config.yaml
n_layer: 13
d_model: 128
n_experts: 128
experts_per_token: 6
d_expert: 32
d_shared_expert: 0
activation: "bilinear"
moe_layers: [0, 1, 2, 3, 4, 5, 6, 7, 8, 9, 10, 11, 12]
router_score: "sigmoid"
normalize_top_k: true
routed_scale: 2.45
balance_loss: 0.00629
balance_bias: false
init_std_router: 0.00864
lr_router: 0.00098
vocab_size: 10045
norm: "rmsnorm"
norm_eps: 1e-05
tie_embeddings: false
optimizer: "laprop"
lr: 0.00212
beta1: 0.95
beta2: 0.98
grad_clip: 1.0
batch_tokens: 32768
seq_len: 1024
train_tokens: 287700000
steps: 8780
dataset: "wikipedia_en"
Below are experts of layer 2 (counted from 0) of a mixture-of-experts language model. Rows are named down (a neuron's output weights, with its number) and show model dimensions 0-63. Each number is 128 + 32 x the weight over its row's rms, rounded and kept within 0 to 255.
Before each expert's rows: a language model's description of what the expert responds to. This comes from a sample of Wikipedia text that the model never trained on.

# expert 37
What it handles: A capital letter starting a line, heading or quoted title, such as M(ay), ==D(eath), "C, plus plural endings like -ists.
down0 [166 103 172  93 186 142  53 145 114 135 148 142 116 142  75 145 114 113 129 157 140 154 110 148 148 115 172 176 133 130 167 126 175  59  87 104 151 116 151  68 130 118 127 124 162 146 104 153 117 101 156 162 132 118 108 103 175 143  60 105 165 117 112 131]
down1 [122 145 109  83 169 143 124 136 115 117 101 162 168 127  97 108 141  66 135  80 146 124 155 161 135 163  96 146  99 129 128 111 114 109 128 104  98 182 132 128 132 134  97  85 136  92  89 122 118  51 165 107 122  96 184 177  94  56 110 102 200  95  84 137]

# expert 42
What it handles: Determiners and quantifiers opening a noun phrase after prepositions, such as the, a, two, some, this, plus the intensifier very.
down0 [138 148 100 196 125 144 127 117 142 100 144 143  94  76  64 150 138 102 147 119  96 156  76 154  71 108  77 176 143 104 184  88  83 140 141  99 107  93 123 131  86 120 137 130 196 123 101 134 122 117 120 157  66 114 138 131 126 172  60 121 150 108 125 176]
down1 [144 160 142  78 180 147  96 124  63 163  82 164 141 155 101 120  73 115 141 109 104 115 191 122  96 184 172 140  84 120 108 187 133 133 153  74 118 167  70  71 168  84 168 120 145 119 178 133 128 133 102  67 130 115 107 129 144 122 112 196 145 193 103 154]

# expert 62
What it handles: Possessive 's and possessive pronouns or determiners before a noun, such as YAGP's, his nephew, its, their, the final.
down0 [150 116 134  59 151 112 137 127 161 110  78 140 151 147  98  80  92 154 108 188  42  88 102  59 103 165 128  65 139 167  92 137 195  96 160 138 140 149 152  74 135  93 138 137 167  90 169  87 146 127 157  99 170 153 157 169  99 110  74 136 132 151 102 150]
down1 [106 111 120 135 147  67 193 104 211 127 116 117 133 152 105 166  85 126 118 127 152 160  76  87 108 110 132  94 117 141 129 164 150 142 172 130 143  60 143 171  80 110 159 103 147 172 122  90 174 114 130  98 144 116  89 105 175 138  87 109 142 154 100 132]

# expert 16
What it handles: Capital or consonant pieces opening names, species and odd words, such as H, K, Sch, Sk, in Pik-achu or mollus-k.
down0 [ 63 141 148 149 100 150 123 180  96  54 147 119 127 138 140 140  76 115 115 181  86 105 123 134  97 110 105 148 109  72  76 115 165 105 194 173 108 118 102 134 153 105 146 129 163 117 129 134  97 109  91  95 116 143 150  91 151 114 159  62 134 143 128  83]
down1 [168 221 148 150  75 159 125 195 136 104 149 173  89 133 162 148  45 122 143 124 156 104 141 110 158 120 102 117 143 116 158 104 120  93 162  59 150 122 162 121  98  57 188  92 109 173 134  94 153 103 146 111 134 142 123 102 148 113 146 119 137 104 163 132]

# expert 45
What it handles: First pieces of proper names after of, the or in, such as Le, La, del, National, Catholic, Red, and the before institutions and places.
down0 [212  79  96 207 175 122 152 119 178 119 127 132  93 125  69 127 105 140 144 134 143 145 173  95 121 133 148 151  92 136 137 210 125  97 114 109  70 163 116  59 138 121 172 149  93 115 128 170 139 183 114 148 121  69 117 107 121 133 121 133 130 122 135 130]
down1 [ 81 186  94 153 104 183 101 122 170  83 158 136 138 141 119 174 195 129 117  74 129 161 119 117 144 131 223  82 104 109 104  73 143 145 135  73 174 166 109 158 103 126 163 117 107 109 127 106 132 202 158 126 132 148 118 101 137  96  49 127 134  82 110 110]

# expert 40
What it handles: Pipe separators in results tables, mainly for MMA or sports, plus letter pieces like qu, Gu, au, Kn.
down0 [106 152  87 175 114 160  86  87  82 126 120 116 142  94 130 125 170  97 121 149 159  88 114 111  77 202 163 128 152 140 189 107 107 113  94 171 178 124 170 130 138  25  89 108 134 116 147 102 102 183 118 128 133 129  98 122 147 184 175 122 151 157 121 180]
down1 [107 116 126 129  65 145 101  73 182 138 202 115 125 169  95 131 145 142 111 141 162 156  58 173  73  96 127 171 106 164 114 163 138  86 124  78  71  80 109 170 121  93  91 161 143 146 138  65 140 172 165 130 107 112 181 155 111 122 159 145  84 127 192 111]

# expert 60
What it handles: Syllable pieces inside foreign proper names (A-us-chwitz, Aed-ma) and line-initial dashes in lists, often around film or TV articles.
down0 [167 181 169 133 142 148 126 138 159  73 142 180 109 147 175 156 102  81 112 128  92  54  33 137  96 120  94 172 126 189 155 121 108 136 112 152 160  68 173 125 113  87 172 159 168 109 154 137 134 118 118 132  82 136 131 104 133 126 170 160 147 114 176 127]
down1 [144 113 120 119 111 131 147 190 177 171 153 129 121 138  64 108  98 155 195 187 156 173  98 119 129 135 137 131 140 179 124 138  92 164 122 105 141 128 114 190 179  89  96 106 174 111 109 127 110 130 103  91  87 120 127  82 153 112 156 160 169 119 147 126]

# expert 21
What it handles: Line break tokens, almost always ending table rows, list items, infobox fields, taxonomy lines or paragraphs before headings in tournament, species and biography articles.
down0 [137 140  55 153 112 168 152 153 186  96 150  69 124  94 130 181  86 164  87 176 116  70 125  51 156 145 102  83 190 123 113 136 103  45 156 147 150 116 187 173 124 188 115 109 106 131 199 103 137 158 154 181 156 138  83  99 152 122  81 137  67 161 104  96]
down1 [ 55 167 171 112 131 125 147  61 117 129  78 160 129 174 136 158 129 125  97 106 163 165 143 170 166 121 147 154 130 175 137 145 118 120 168 106 136 134 136  97 101  10 150 113 176 104  91 149 114 105 125 127  69 124 136  94 143 206 145 138 146 116 157 145]

# expert 10
What it handles: Plural and nominalizing endings and abstract nouns before of/and/in, such as domin-ation, -ations, -ments, system, role, period.
down0 [179 133  84 148  46 146  57 137 131 102  84 169 129 146 172 108  91 123  94  96 180  95 147 124 118 154 133 174 128 112 114 112  58 102 107 103 135 176 127 173  67 180  78  84  93 129  98 113 155 126  99 153 132 135 159 120 115  71 119  92 101 136 157 145]
down1 [147 179  90  97 155  76 105 115 149 197  96 163  88 122  98  77 126 149 123 154  73 115  86 171 142  73 139 180 147 102 115 104 170 118 124 120 109 152  71 175  92 173 107 157 106 118 124 127 135 159 165  92 118 168 126 153 134 134 128 119 141 150 141 175]

# expert 49
What it handles: Inner or final pieces of longer technical or scientific words, such as ricoc(het), epit(het), hydroxyl(ase), trapez(oid).
down0 [ 87  96 108 159  78 113 137 121  81 147 115 156  94  78 173 192 162 159  92  88 152  88 126  80 141 107 173 100 139 121 118 152 128 152 165  88 140  81 110 150 168 105 140 142 158 125 151 114 127  80 133 112 124 115  39 133 133 130 121 138 155 116 126 135]
down1 [ 98 114 174 115 105 146 199 142 165  90 150 163 159 130 105 140 155 121 100 132  91 173 105 126 109 193 142 136 199  52 126 147  98 140 151 123 149 126 132 165  94 118 126 157 183 154 125  98 136  87 106  70 156  57 137  93 155 141 154 105 103  75  96 160]

# expert 5
What it handles: Opening parentheses, quotation marks and symbols starting a span, such as (19 in birth years, "B in titles, $, ===.
down0 [153 150 129 122  92 133 154 111 147 115 115 161 151 111 169 143 139 154  84 102 136  91  89 137 150 160  85  91 101  64 135 134 122 162 163 134 104  90 123 148 147 196  90 114  46 115  76 139 145 107 163 115 115  73  99  96 138  84 106 112 182 164 199 158]
down1 [122 150 110 122 106 132 125 130 122 134 136 164 156 145 121 145 130  47  59 136 144 161 126 192 104  85 140 125 122 115 171  68 166 114  63 163  93 177 110 113  61  98 142 152 120 119 137  81 130 109 118 118  96 140 173  65 142 123 130 148 103 106 113  81]

# expert 59
What it handles: Nouns and adjective endings in organization names and careers, such as University, Industrial, Church, military, research, Football.
down0 [ 93 140 114  71 104 105 155 141 153  95 106 148 164 159 134 134 132 196 183 156  83 159 159 160 115 139 191  87 125 137  92  67 109 183  83  79 110  91 142  96  93 159 171 124 139  92 156 128  93 157 125 124 199  99 134 142  79  97 161 111 110 162  72 177]
down1 [ 87 175 132 107 111  49 124 159 116 149 175 125  93 101 131 152 118 102 144 125 140 119 108 146 116 200 153 175 141 121 113 191 116 115 115 155 192 122 122  69 134  77 115 107  73 102  51  97 146 104 187 124 127  98 119 102 144 103 104 151 121 113 121 157]

# expert 54
What it handles: Magnitude words after figures (million, billion, ,000, $), and line breaks or The opening a section after headings.
down0 [108 111  64 161 164 116 125 124 120 161 141 139 146 137 119  96 140 126 169 139 168  88 144 167  93 126 109 128 110 110 105 102 134 156  88  99  97 118 136 127 127 154 182 117 139  68 209 137 109 170 158 120 103  80 111 113 123 107 124 134 115  99 132 216]
down1 [184 129 133  94  93 151 123 124  84 108 140 141 154 134 123 173 125 169  82 134 148 143 123 196 172 122 101 115 167 112 118 123 139 115 102  68 126 126 151 140 147 130 168 195 188 119 150  85 133 130 170  95 111  89 124 201 154  86  74 113 159 177 108 148]

# expert 44
What it handles: Middle pieces of foreign or proper names after a capital start, such as Balochistan, Clausura, Metal Blade; also election-table pipes.
down0 [153 154 120 128 118 165 167 142 154 106  90 130 157 111  57 194 102 139 150 135 160 121 145 107 129 117 171 161 106  79  84 105  91 100 138  98  91 149 195 114  81 130 169 103 127 143 148 151  90 106  58 140 126 148 133  94 193  60 134 159  86 179  57 109]
down1 [139 105 137 168 155 111 125 146 122 121 102  94  77 108 191 149 172  65 140  82 105 121 128  83 140 122 154 154 145 153 195 168 154 131 147 128 157 101 114 137  72 157 127  58 127 116 128 161 112 121 234 122 125 120  87 131 101 154 165  91 176 102 164 184]

# expert 39
What it handles: Middle and ending pieces of split words like -ing, -ed, -ist, -ance, hyphens in compounds, and adjectives such as former, old, new, current.
down0 [141 120  66 153 145  90 158 128 104  88 188  60 115 106 146 176  21 137 161 141 165 137  90 101 143 112 165  87 109 157 125 127 140  63 124  90 117 141 133 112 115  68  96 160 108 109 125 128 123 132 169 123 109 117  65 143 172 108 144  78  85 110 163  95]
down1 [133 164 170  96 108 131 155 143 143  82  51  80 122 117  94 123  71 144  68 157 183  83  84 149  73 154 154 117  60 101 154 102  99 145 127  91 125  89 167 119 186 168 176 136 183 135  73 145 101 107 135 121 113 103  69 179 191 164 139 142  86 131 141 146]

# expert 56
What it handles: Table pipes and odd mid-word pieces after a capital, such as Hoosier and Los, plus is, was and decimal coordinate digits.
down0 [122  92 126  85  88 153  48 127  93 127 117 185 198 175 156 140 126  81 156 188 104  97 135  97 122 124 119 139 158 154  88  75 166 113 137 134 162 138 108 125 179 150 154  95 148  98 137  96  77 127 117  73  48  71 146 121 127 177  68 138 168 121 191 156]
down1 [130 145 171  60 103 160 119 213 126 115 129 132  65 128 152 152 110 161  93 162 141 147  51  96 195 144 187  96 166 129 121 130 116 137 126 122 152 148 165 146 142 121 143 103 102 117 163 153 193 106 146 173 151 129 123 197  61 104 122 155  83 128  95 116]

# expert 12
What it handles: Sports-season text and stat tables: result verbs like losing, won, scored, sold, and prepositions on, for, of in match reports.
down0 [106 155 108 116 135 114 109 162 154  84 107  79  92 140 120 100 103 195 133 171 153 178 112 141 166  98 147  74  89  91 138 148 135 155  70 120 134  96 139 119 100 133 117 120 172 132 104  70 155  73 130 173 164 116  87 101 103 157 187 117 175 165  97 152]
down1 [133 177 152 132 163 162 124 125  65  80  79 136 105 168  61 172 124 105 138 115  99 164 124 136 147 167 119  76 143 159 140 151  97  89  51 126  90 122 111 121  65 116 195  60 144 101  93 153 151 134 115 163 109 134 135 154 164 150 120 137 112 117 155 113]

# expert 6
What it handles: Line-initial hyphens and line breaks in infobox-style field lists (Place of birth:, Height:), plus the article after "is" in biography openings.
down0 [135 157 155 131  98  64 169 139 146 112 149 135  67 179 126 124 147 160 164 149 118 115 137 152 100 181  72 170 152 161 152  68 133 109 146 154 165 173  99 150 112  56 122 168 154 117 183  91 125  76  99 121 158 155 191 136  81 125 204 180 111 122 157  86]
down1 [124  80 159 114 119  62 179 108 155 133 169 130 144 105 120 117 118 111 116 187 130 104  86 100 126 193 127 138 180 139 124 188 102 148  90 105  63 128  94 166 183 131  54 130 178 151 178 124 126 110  99 157 133 122 120 137 102  87 146  89 190  60 173 154]

# expert 58
What it handles: Section heading equals signs, colons and list dashes, plus entitled, inscribed, married, son, brother in biographies.
down0 [170 200 115  94 126  98 131 151 131 180 159 137 107 145 114 135 134 121 120 155 163 119  89 129 125 119 182 140 176 110 130 125 116 135  85 170  88 196 101 139 100  86 139 132  79  84 174  97 171 125  84 165 117 120 142 154 166 119 129  77  93 133 124 144]
down1 [138 136 131  98  61 163 121 190  96 104  56 129 151  85 130 132 106 168 115 156 106 131 142 136 157 137 137 136  98 192 127 137 197 140 121 101 104 104 135 164  74 197 114  73 140 117 137 124 117 155 156 148  90 173 112 153 139 127 111  98 113 152 155  94]

# expert 41
What it handles: Possessives and pronouns (his, her, 's) and word-initial consonant clusters like fl, sh, cl, bl in narrative text.
down0 [146 142 140 146 179 122 173  99 108 116 155  79  85 105 167  99  93 113  88 105 148  90 199 143 120 173 132  95 173 154  89 106 104 127 125 111  94 172  95 136 114  55 107 182 114 121 177 152 116 126 102 139 195  87 109  40 140 133 180 101  82 134 173 122]
down1 [136 184 140 118 137 131 110 222  56 168 108 173 158 147 145 122  84  91 122 111 135 157 148  74 121  96 111 104 127 109 183 134 175 164  99 177 112 126 112 112 158 121 148 127 161 145 157 117 142 119  95 124 113  83  71 169  86 170 132 127 106 144 132 126]

# expert 15
What it handles: Words right after died in biographies, such as aged, of a, from, and initial capital letters like B, Th, K starting names after Succeeded by.
down0 [159 145 131 119 149 120 143 128 175 122 190 134 163 147 132 158 117 103 135 157  88 141 120 161 133 160  34 106 121 134 126 113  72 168 114 110  51 146 175 132 113 201 151 114 121 126 181 128  90  98 134  80  87  87 113 106 128 206  78  91 116 120 151 178]
down1 [ 80 168 147 109 112 109  77 170 119  76 126 107  60 154  67  97  94 113 136 145 102 113 104 162 134 104 134 103  97 134 125  78 124 165 151 124 197 143 106  74 138 140 175 113 149 110 116  91 162 175 177 104 176 104 126  87  99 115 106 185 138  68 186  87]

# expert 46
What it handles: Verb-ending pieces like -ating, -izing, -ate and linking words of, for, with, using, towards before an object.
down0 [ 89 103  74  76  61 174 167 136 149 159 114 167 129 134 101 166 180 120 168  80 126 126 160 129  93  78  67  97 163 127 114 123 125 124 136 155 156 112 164 112 143 155 144 123 120 159 145 151  93 146 110 133 142 180 155 196  79 169 108 135 108  81  36 117]
down1 [171  86 119 156  91  77 144 159 162 110  99 133 137  72 176 171 135 211 130 109 151 123 119  52 118 130 166 122 131 102 161 100  95 109 115 114 142 108 137 127 165 158  65  73 124  92 142 109  65 150 147 155 191 141 104  63 142 177 152 140 122 127 119 110]

# expert 63
What it handles: Given names like John, David, Robert, and title or institution words like King, General, President, University, Court, often inside capitalized multi-word names.
down0 [123 129 155 155 119 158 177 167 107  89  66  65  90  79 115 157 155 124 141 115 114 133 116 143  71 131 174 130 147  92 137 118  97 115  97 104 122 160 149 120 112  95 121 109 159 162  95  88  88  90 133 161 103  89  91 125 198  89 107 182 113 159 127 129]
down1 [ 75 145 128 160  54 123  92 136 123 103  71 105  89 162 192 119 117 135 197 109 203 122 149 159 106 138 177 110 124 148 140 142 162 129 169 123 159 159  50 127 118  75 199  94 106 157 112 131  91 156  60 170 126  96 111 177 180 154  89 201 113 157  71 115]

# expert 38
What it handles: Ordinals and party or round words after the, especially in election results, such as Second round, 6th, Democratic, Liberal, first.
down0 [ 86 146 168 104 167 163 168 145  85 151 129  83 168 101  92 148 108 178 163 131 107 147 123 155  99 138 138 125 119 164  79 113 178 199 124 133 179  86 174 111 104 145 124  56 126 113 156 149  75 140  87  95 147 158 180 177 134  97 138 165 137 161  73 143]
down1 [124  89 108 158 134  72 109 147 104 161 115  73 130  76  79 126  97 108 152 158 123 188  90 144 106 115 138  95 125 150  63 138  65 149 123 105  14 162 172 179 133 133 114  82 117 174 104 156 130 185 150 106 110 117  98 143 147 128 131 185 114 147 150 130]

# expert 20
What it handles: Lowercase word-start pieces in technical and scientific prose and formulas, such as ass in assure, engine, cell, orbitals, ovaries.
down0 [123 166 105 150 113  87 119 114 130 164  98 131 145 111 127 171 118  88 125 120 162 153 166  89 158 162  95 121 149 183 102 119  90  84  80 121 122 106 116 208 145 118  66 138  71  63  75 118 194 118 149 136 130 185 151 176  88 151 158 143 170 144 146 126]
down1 [114 151 107 124 101 169 107 166  86 148  54 123 109 138 115  85 102 171 183 136 157 127 152 100 139 129 141 108 133 189 125 170  81 173  64 137 105 108  81  99 133 135  65 147 152 125 157 137 149 140 106 126  96 134 185 132 117 105  82 127  87 101  99 137]

# expert 22
What it handles: Pipe separators inside numeric and sports stats tables, plus However, and a few stray content words like address.
down0 [102 117 154 134 110 152 110 188 117 119 149 105 122 138 176 129  78 119 134 144 144 120 139 128 102 118 190 106 139 167 104 104 149  88 123  77 105 111  91 168 167 102 122  94 146 122 150 197 115 127 142 148 105 153 114 108 122 144 106 117 116 134 126 127]
down1 [144 161 195 114  97 174 119 122 125  97 115 107 167 126 140  80 166 183  99 111 148 119 169 155  96  80  79 202 103  92 118 125 115  98 110  91 122 138 176  97 102 131 128 152 105 147 121  90 140 117 152 119 177 161 140 135 166  12 141 171 162 166 131 137]

# expert 27
What it handles: Taxonomic name endings like -ata, -idae, -ensis after Order: or Class: in species infoboxes, plus coordinate marks °N, °W and table separators.
down0 [127 142  98 134  97 130 135  96 104 143 151 143 189 109 154  56 145 147 112 113 132 112 117  90  84  95 118 113 100  99 135  82  62  68  94 119 131  93 131 127 177 197 134 110 135  77 106 131 141 136  74  86 165  90 112 135 160 188 133 100 126 178 100 136]
down1 [108 168  87 143 102 136 153 144 123 122 158  74 134 122 182 115 162  93 154 122 154  93 136 139  98 145 165 129 148 126  56 141 112 127 118 123 148 140 119 173  86  92 222 199 108 130 129 112 188 131  91 102  98 161 156 163 198  86 129 160 143 134 144 107]

# expert 18
What it handles: Word-internal letter pieces inside names and words after a first capital, such as W-ar, Th-ar-rawaddy, Me-gh-alaya, Steven-st-own.
down0 [ 78 114 133  91 131 112 126 130 170 192 131 183 166 172 102 151 158  79  97 118 135  31 149 109 156 179  94 100 124 123 132 148 149 163 230  74 143 155 147 128 151 114 136 153 167  96 138 108 105 142  92 100 121 124 129 146 163 151 114 158 150 128 102 110]
down1 [113 145 154  83  64 160 110 144 126 213 148 175 131 152 178 106 152 122 142  79 121  43 146 159 142 191  96 112 126 106 143 140  62 159 124  81  91 148 135 138  97 157 150 134 103 131 185 106 183 140 109 161 146 109 135 142 123  46 140 141  86 172 164  87]

# expert 13
What it handles: Pipe separators and line breaks in numeric tables, date parts like August and –60, and bytes of non-Latin scripts.
down0 [193  98 186  81 179 158 147 113 179 119 149 111  90 121 108 131 108 118  98  99 109 147 101  97 138 134  75 138  99 108 174 163 133 149  82 158 122 209 146 159 129 146 174 139 138 133 228 141 122  88  81 114 119 131 105 130 103  98 153  92 113  87 129 201]
down1 [171 107 100  92 178 107 154  75 160 132 159 156 102 129 152  78 128 167 117 141 103 103 153 152 116 142 103 161 117 151 152 190  76 101 160 190 117 114  72 123 185 161 159 145  98 130 135 123 155 110 128  86 179 180 147 116  86 164 169 128 122 118 134 141]

# expert 0
What it handles: Century or year-number pieces in dates, especially after in or an opening bracket in biographies, such as 18, 14, 193.
down0 [173 155 140 107 181 118  92 188  98 171 181 107  99 132 116 144 182 121  90 159  62 155 109 123 126 179 121 100  99 143 118 110 164 145 172  60 142  85 123 116 143  90 137 116 113 152 120 112 121 150 135 115 136 161 143 149  94 185 141 165 128 124 176  93]
down1 [102 160 120  65 150 189 116 189 123 126 129 159 202 178 165 153 162 151 147 151 132  83 170 217  95 165 102  82 118 143  74 144 130 146 123 184 147 150 128  91 121 129 145 136 132 133 120 107 126  57 123 110 115 157  87 142 145  59 108 135 104 107 110 154]

# expert 43
What it handles: He, she and his opening sentences in sportsperson biographies, and middle pieces of surnames or species names in tables and lists, such as Mar(r)ou.
down0 [ 84 118 122 123 133  88 137 120 153 134  96  91 166 140  70 144 131 128 125 130  95  92  73 128  81 164 181 195  75  99 149  67 108 103  71 134 146 119 131 183 120 129 164 137 118 163  78 141 171 114 147  60  99 117 127  92 132 164 142 147 153 202  71 165]
down1 [122 100 147  92 107 146 156 116 111  99  93  79 166 129 201 145 121 103  88 139 149 164 136 112 168  90 121  60 166 152 163  81 159 131  94 164 154 167 152 160 110 138  76 126  86  91 145 124 144 123 130  90 142 190 136  92 141  89 178 126 141 152 120 115]

# expert 2
What it handles: Word-initial pieces, mostly capitals, that open names or words, especially in political biographies and election text, such as Re-elected, Rehnquist, National.
down0 [ 89 141 124 148  79 131  98 154 120 155 138 139 119 174 133 164 134 125 155  70  96 203 168 128 102 197 169 131 162 171 174 140  47 198 154 136 122 126  85 134 117 127 164 122  56 151 137 101  92 170  84 139 173 166 111 113 117 160 136 139 156 110 132 144]
down1 [113 205 110 191 138 101  78 109 147 132 123 159 137 154 113 121  96 142 140 159 103 122 125 103 156 114 155 113 158  89  99  94 126 182 157 166 113 188 166 135 180 104  50 155 171 129 129 144 140  86 120 112 145 144 128 131 136 159 129 172 141 147 142 110]